python train.py --n_layer=17 --d_model=192 --n_experts=160 --experts_per_token=6 --d_expert=64 --d_shared_expert=0 --activation="swiglu" --moe_layers=[5, 6, 7, 8, 9, 10, 11, 12, 13, 14, 15, 16] --router_score="softmax" --normalize_top_k=false --routed_scale=1.0 --balance_loss=0.00475 --balance_bias=false --init_std_router=0.0172 --lr_router=0.000759 --n_head=6 --n_kv_head=1 --head_dim=32 --vocab_size=16384 --norm="rmsnorm" --norm_place="pre" --norm_eps=1e-06 --positions="rope" --rope_base=10000.0 --rope_fraction=1.0 --qk_norm=false --attn_scale=0.177 --tie_embeddings=false --parallel_block=false --init="normal" --init_std_qkv=0.0361 --init_std_o=0.0 --init_std_up=0.0361 --init_std_down=0.0 --optimizer="muon" --lr=0.00207 --lr_mult_o=0.813 --beta1=0.9 --lr_head=0.0108 --grad_clip=2.0 --warmup_steps=200 --schedule="wsd" --decay_fraction=1.0 --decay_shape="linear" --final_lr_fraction=0.1 --batch_tokens=65536 --seq_len=512 --doc_mask=false --train_tokens=650300000 --steps=9923 --dataset="wikipedia_en"
Below are experts of layer 13 (counted from 0) of a mixture-of-experts language model. Rows are named router (the router's row for the expert), down (a neuron's output weights, with its number) and show model dimensions 0-191. Each number is 500 + 40 x the weight over its row's rms, rounded and kept within 0 to 999. Numbers have three digits each.
After each expert's rows: a language model's description of what the expert responds to. This comes from a sample of Wikipedia text that the model never trained on.

# expert 52
router:580454500555476497539520485506542453454481458521545540607558461530485526448480541485481494508530511482453459524486518488440577518459484481484565490462508459480534459462481464534485495533411507515482449468539465450531557524514446524542530533509421476475523437496489594574464496533478455546521609521476524456429514501520524442527521496489538588468543487489510547476580398476516502590551484449546487516572466491448473533533550477481439522586527510538471478544444499511514418500447540410501484504560528465514521557546450507517524512467484522507512502521527493542556506440498528488
down0:494545472499464535494519516436522540516554468521596488448526459485441524474455507527510506503490531457496479475578527574543547453497449436523476532546505463536488542451413444477467474527540545447491516484602477467488456500478568498490515493570454435486530468570502546510441462478516512481513521415554375529481521410469441470427503504473498489454504488495457514503549518516481449460502506557480521539477481551503514471537560494502538442502480417553447508469459413524528470522577500542505509538460479546457470480504539491470539507484451555536468553424457400447521506482459515470
down1:580502493463533521485567492483544531467404469475517519460501497497498514510490428485496473449451512487533459541547485551522498499494483495537492427498481495498506535462444609390548454435515526579496503530464502417524527487489494528606513544524483450445510513509570479467447444553565559451480485524538501491426523469491513483501540502496454500433421448516515470513542508473487463475496539533562496521466507425578495491522528589517480454540492401433458474454442447554527486535506474493440540489580503491529569552480521530512506505470548548475519488506556531491443482445468440467
down2:470524489499494535471478539520510591465499594504534559482616561474527529502529463507538452553506468476618500515536483512487535507481471596501537495524593529527548466456547476474494561547371525525499532481524537547477490560483513499494468523519495427507565465515483514514511448552587512452481458513495412508483470477467526556507474549452470553451510567485514469436502426533503457544517487405547472540502512453468451470467550577492555481504471442532475475466487486558475512493453471493498551494460519436502458523478493520519527482485548473488494540437451541487522434563479532529
It responds to: Government and media adjectives

# expert 24
router:461490564464549424483528513535522470513472502444498470512466521463565500542551417466509567509526468512482492503460428444556514441531466573544534478508543404487407463517519490468424472485508496465442546424540464553479477529542479488528425509449482524476454472534571497511519507518523492493550464501467455533515443552475486538482500519514435426534457483448521418465495476518412547480472559450525565492473479495519486494517410556490495518499424515509552531539547451514519464507528526434503511473435546540465530530542482504467518606521537483467567508516535490529446464575453565483
down0:536480546492553515509483507526542514473526473547512457502509424431450501565480514587581528515471505509518558491488552460557548524506500493456476443509505536517419472523551495498506496570472435508478473486407516455428535516539514537533478542511537510508544509470521485530478552498536435510460479505520552468486529474514443451485472511450462551435465519538511549516483528462495456520501524522472454513511500492539537532481544458477441457491479440515478464471450555571456494545544485544458523503516477461552503291448531444501458473482554499506453475501495526564532453507523416606
down1:480456521475493519424537493504496487500464528480523495500483413550524483514545544535465528500549550493496507479517426494502456526438450494393556513540536446425569429551440515510450445492463493584503499492527501503505465574476542507532550433482526525488476460532507535451517440528514427537472487464524531531603489525492462439505444490501408528527495583576470489454499502461493538485536540566471512536573507522466459437492527501487428444484559535557515463489428441576543466511491506525520450549483481510511548421456420462452449474483474524546489503496519572509483530533540537536
down2:498524523497465524404506521482520460503432560553530478502555435465483476493453490491466517518508469498509477514513518535434509482466486515452436540443474453477511450440493557474523539502520548549451473485465459539455513486424473548503495463564442517480521519462442504493490540654431530497439494529404487479408460524448509530470584512559441469495518470527496557513479466450517445451495434590487456498484494476487457483480483531497481470542471490482455520549437560487597524443502569472533406504551548551489467597468566505526553508526517499514511494535489540501524467488479502507
It responds to: South Asian name syllables

# expert 15
router:491492500522484457506465472525543499412471527554511467495521517520472532409393540534496490557505506529484509484568506459420451555461587449460556450468494526494518440501400532544476473434457491433482433529432476480439566518498512518467511468467519491499515437537460510499539478523481492503484553499457539490532541518420467492517504534469472467536579463512554548489594401567462523581465522498457448484503515438422550475479497462542452495523519479539466487505473528499535490502461495548504538497546499502435518420511471463563519532451547545562432456532495492541477570491525513542
down3:573564487450477484556517461463466467539513464439533540528544567577497537490471515479493504460493503512531396500547554589590415569434436470507460424538537482488490586527464446478509482442545468550506485514491488491539495527487468452503514502557484497581564550538559483506464470552442544506486464453437496540413483455428525521517509540507491554486479507441483494450533468523469496516523498517484481488528475521535594488502517545492420483507506461484511577447534465606522472544475402475497477566526466458471457521468524504503492492519464566532498484515503547459502500568501479519
down4:547536426513500488444397443459514468488469484530486530485450458555504470523472578511571532499411473493490516478469472457459393513496495493525505474449481512520550491470610513472535493502455528423477473492500468533475504554555462487483459455483425470505508577523466478442537511519593493492444466485502489537522506462609504523499528452486545475529502493439496515469453492445513479495493504566641489524511503501504478502523556439500517438514487435494421573505543457492541553443433514514439547516493545560502492529527548491553464425521482488492449486520547559541534463508465462482
down5:469578500557536482488483462428472522442491580550509444477474398486500528454481474534538423585510458419440475521433486504533488471537515477516506468545521470476508502473526504484501454487549530580443482496492494456473466435486600528492491544533547491520489559532519469465441378494468509521570444546500475475473481446481470553486459476483557429497495501471448517531486488489543483539492421529470513527542482454510469567541476545490544472505543548470468542521510613537467497577469485549495499477526488453447506486470480470546513519473486514547562544569511419520529469471404504525
It responds to: Education and sector nouns

# expert 22
router:543489473509529554481475547479500472490478487447549494498559451507462524534484541498452491449502473464482500544503502555549497524534426499445552454505430412517505520523506448439596493411526458433478477475479487481493561516594479528586441521482438436531526444508471496564478548462536467459460439486531514468434514543462482525518502503476556518548450517439476451435489606494431483517552488500507527522484456484429510508511562499484614512502497499488550461473506516490503541552468569437446576522545500506527566563501486513429541532468490491454574455491532547473517554502543501479
down0:528516486516497517482463450502544510484560451590524553486481460472539440540483471538456467462465515498489565550524481501455549551482541551491487471472480528435524491496549537466520569482453486440516472452391529491535525496544446487556561509495518463524466490535482386462444534439527512515457358555580479480525511533513493566498414531449476477514521471513515431468483551459543508475474484415494412519485433546482428540516516504473529474482516501555418458533545448497510451451476489457435510493523470472542519499514490528507509499516496508522496595490533509511413504485448485574
down1:453468509568541480486555476507503500471580513488491482468478524568514440473555522496485433469430533474466547456518501473538568440552471510576481443548505482533603485484554502515551588459526597511482506517499438503518477465469503477454545460512577508431494519503507521510438553486520503547518500462440520514573510544544529485460464511471455510505499567490528481505506457511506483481590458504485501519538375472574434565460506538430470482524614553523565475608504501475468558481518543477475533476479555472504540533518580490555529464475493461456515528498490510482516526485457505490
down2:555467485454471500534443452440594487550420521519455527498556486523501451521460491542492534538549450579480530439468565470463564565536450497437510498518563490438464575505429507531447519514477548438509523556547554439505481508476440532482470553520517507475499567496473498537484536502489528569511548510489589473496586463499504500502472482475484445436491556519454497493503564536417494471506496489543476487520444496443485485508541461510530467588488539527471450472465513483441493469515505470516490541437480456439510458471563498557499545554406420518483602510500495519575527495524482526
It responds to: Personal names in tables

# expert 29
router:442469534537530516534475438494564487458513498559528560530527395447468472502408456569546512527477459546440497516470489569442424577462533435573518486486553495527567459530470527525450555451505535517441511533459525485484525532513496553445471498513485536523497502534493528482451447469485479515537529524481449545468432438492479477519492475503482462479485419514499543496539454521480443560500430416519514485565536497486605496499516493542474469445491485475482484516430478547434512504425539527569512491524495531458527412469464407503476563499522466499489436497569502459502497445560483527
down3:531576472525563463504479574516454539500558525491489515448473486493471511566445516534593483460455545475486517534533500448563545547462498529426518491504487524548472505509506454477493531512532534539467512542433503492446430443515511450466521505533535509493554572553571467523508519465486530492544494525527546601494434557561494507493461478530500502573409509474512515471513473520536392514544534497553459514508559491500443478490494455499524509480437522572438548456492508452497474510497469483524516462492505535532564526500440566433494559492579519501450592503503625516444469439431511491
down4:555472394520515446547549518468486496518506548491586531484463490539460534483469493482533493459485471546518511545451499495471394588515549484560517507443522498451479509494453506510467515495576500441502479444554452456481549504497485540523520528538469415425552519546470476476431485599407477508529454445488523465542439500536542494462543481509552462480510572464536560461474545487512519456508449520436535436508531418475443466516509518465495460507518474477475458501476576506468489565491500461475498557560516513465511412433441541537548480470522495462474509550428530478504566542546505457
down5:478502460512511553510480481480455485588501521506552528555468527471516520552548504529457564436509449570444480502503529573560446520492508536473527528442444514511496483515506546474604413495522462493590485542409492450489505559584456516501471457552517520475528511542530504415499481537437476414497462525456481477499483530501496482475544471406458508495423471548540391499450510547398512568492530526501492505515537488513470485467538461458500535562565505419508523516473591541518466525476525535486459528481498448530482448492570501448548488493448481425507518484538510450516536497525510484
It responds to: Quantifiers and plural modifiers

# expert 16
router:532464587440514511480510486493545497466511548533552516458454440490488549522477493499524528433533514505530509466539451491503527480544512510476516511451412445430423498568516467488460474506483546540528472529503564431483503491493460516494526532419464458501507466557560553571491479541486495479417520465487493511499564499533397490492480468469537434485447497497441493534410566459528489423578460526475528452495468472484407509544506541453579531467463467533492447437529503517483547488473468473620511537558477544543486478485491517486565561509525490508442497535470509513578521488452593522
down3:555467444480478511465538542473473508591438449535524491473516521438520553491517389501559436494475577495511477584473529492488514460489521474509508458503520508527450508501496562505534523469524523603468450451560571509449529484542500489507468506471512469486593504477495492442538576434527445438609484532484480508481502497505501487565478466489549435457559514480413444493494550446625539489544460561476483492508484532575530539509421492435506511525546509582439527494526469448476465476465512532481498481514540512506489514404503450489449519480458514445447485504523493536495533530493494462
down4:535465528476432473507464469528514548500472529532493523576487560502531454567530464441497477503483505466499493497511459462462505510498492491557529539417598506493490430496422466461536528532496529499458561531451448511492503553611498573444488495535506539544485523535592502465561547521425525557505461509423497450469487558512431551534467402488595536542519543487468521502448588501554527486465528513483554471576579488472457551566521474519520515419472480452484483546477525468531524468511480506546480446521513491523521452501535515501550511486519500543538410521490440480486563512458445482
down5:550494467585486461517497586568522514486454470482542496542458433498483542571503487480417526477516459446503451475501529542488523571486516513467494475482460470517514423558476468510479545458495521499464423480515557430543542457540470434491498485522474500433527449566463548482562505459498468506489457458543476438525499495434538421459471546458491485546482479504473454512517485509434496503532546560490415545414477557514487526543459549520452528442560466473449516430543497463513492549538470469559494516491451507605482570504467487428482437487509498611557505479534517539541523516524541535
It responds to: Table and coordinate symbols

# expert 21
router:529480469456478480494503580499489459457457473430516466528563432461510547485475491554466563525540478513480462535488472544492517489520482464502459554517511447459529559516507491490475570528464533496494565431521525579534510480476447492558424463513461573506506473502498502552535540545552520508521528500486513447480444470531566459515492478482562480523423520455533472445510522469447517481522567451527555520513463509504562432563467540412522521469489514464555410562446458492451410485544510446514470509511531491556507567431533497424410507518491495446572506545517601476566531468508555520
down0:579491565509550488554473493501445463574618515506529499440503466559474518422623498460478446496546573584481485475525523558575503578529497504459447517440468411456573475451579485507484515491416529537504469544450492514505523524567512490543544540557519511483479500475532456473497466533543459527560543421508495541507499502490505491495528520551473557534506574428489470502476499574566550442445508493475502512493454508502544429541508499501532468517461524502497485525535501523490543521491494564519450487474505533423507448489473516421489441472445491520454465505506470500456512520427469497
down1:524531489449475528596543491512437439513584471537439553476489489495454520469491475510560521470390480545480564564451558464531529465556489478467541505514478480504499553530445490577526469535463561440483427481518438485453449486514452517511526527416483530491544524557542448469471418535476512454561468496576553458544472461445549448487446460549432466549443476500564541528450568504505508532444477515468492506525490561511508459470555580549522477480496481534593533511459530485574515534526471565456522490535454464524510523487502447556503492492512462447471529503519543466515454537517496491
down2:470520485448482473471583502501506513501463504452480459518518545551471534517517540499544484519530500470513485465552540517560582461552563490500512513490489521443527391548508548494399514507514511545448490534473471489493496557542447533472488618545535458500420496550508535547538519439437499522484551497550496532433486553528466423469387496508506498515433502528512556537423483546424444455429506486517459466504532502499504542504453467514465469465460543397469536546382533493497503461463517498468524467481426473504516466505530515544464538511456514466466467522490510429453530504547476569
It responds to: Name-final vowel pieces

# expert 31
router:472473554453494540579555482492561505452475483595531509411484464595515519527528487550474502466535467517565615398513491565515491448575489535479450483533547495478450438503477501551568573564546510514482470541493510462453506487501500556448497559488530423474478495514548531537504501554505424508528536475485537535553469465576525462539447455467488467457461457511516495459479503522562525471558465479477522462508517431487416476447455480526544591488513493468448410511445494516499548484529549443576515490534503488511548521494556452451534555480508469509480461517512475508513507485457491514
down0:551570503496457481466524559530549500513415509474492428546511453417531512492456545451506576529490450445584494521539446462514513528524524530493457435466475415449464478543518506484479518447571512543526545538515466481533486453551422425507466505468550483449593460544494488504506475453499512491507446471505458462473570540553464455518531505502503467558431452475480492499483396508424478470546497547414518418541510479495502420566499565538525488481551467541519467484464563510528467562535456508507492494485547525466449488500501390534482514495508471494515488554557501479566487463498503472
down1:458459529500530525524519531404530511484491531466564465483449519507472463494503485457499515463489456479512531471558525568472503483577509567478513539509502460434522509495531489491479484545531532500520471494510549483472519492537466545566499504525563469545518444484481510435539535553501474475570452480465493555467560545510475411492457451526557461495474490384599477455530521572565585585532476528469542471508563508527549484460527517541461546495556503496548450514503461559486505564513489484527501485474440495522503521404592481485443545530505597568576527510470443440519516518414515503
down2:481460446455540435590462547489578503562415552548444500505535527479570499515520527520480501529507521488554516566458453477507559480488534535448503439462536523571491449532424487522540434454522498507425584470459469462459510427471513515553550539474479452453532483441505453491459457507457527465514518498516528427441494514494543539486501437481453491473575513539457530470450508484551475473517448527460438504451431578530469479505466476522508536463557539520534482508503456527494504427489555523521477452483464567526487484472479504452465476549426490516573440500502612468486448453522468529
It responds to: Sports events and results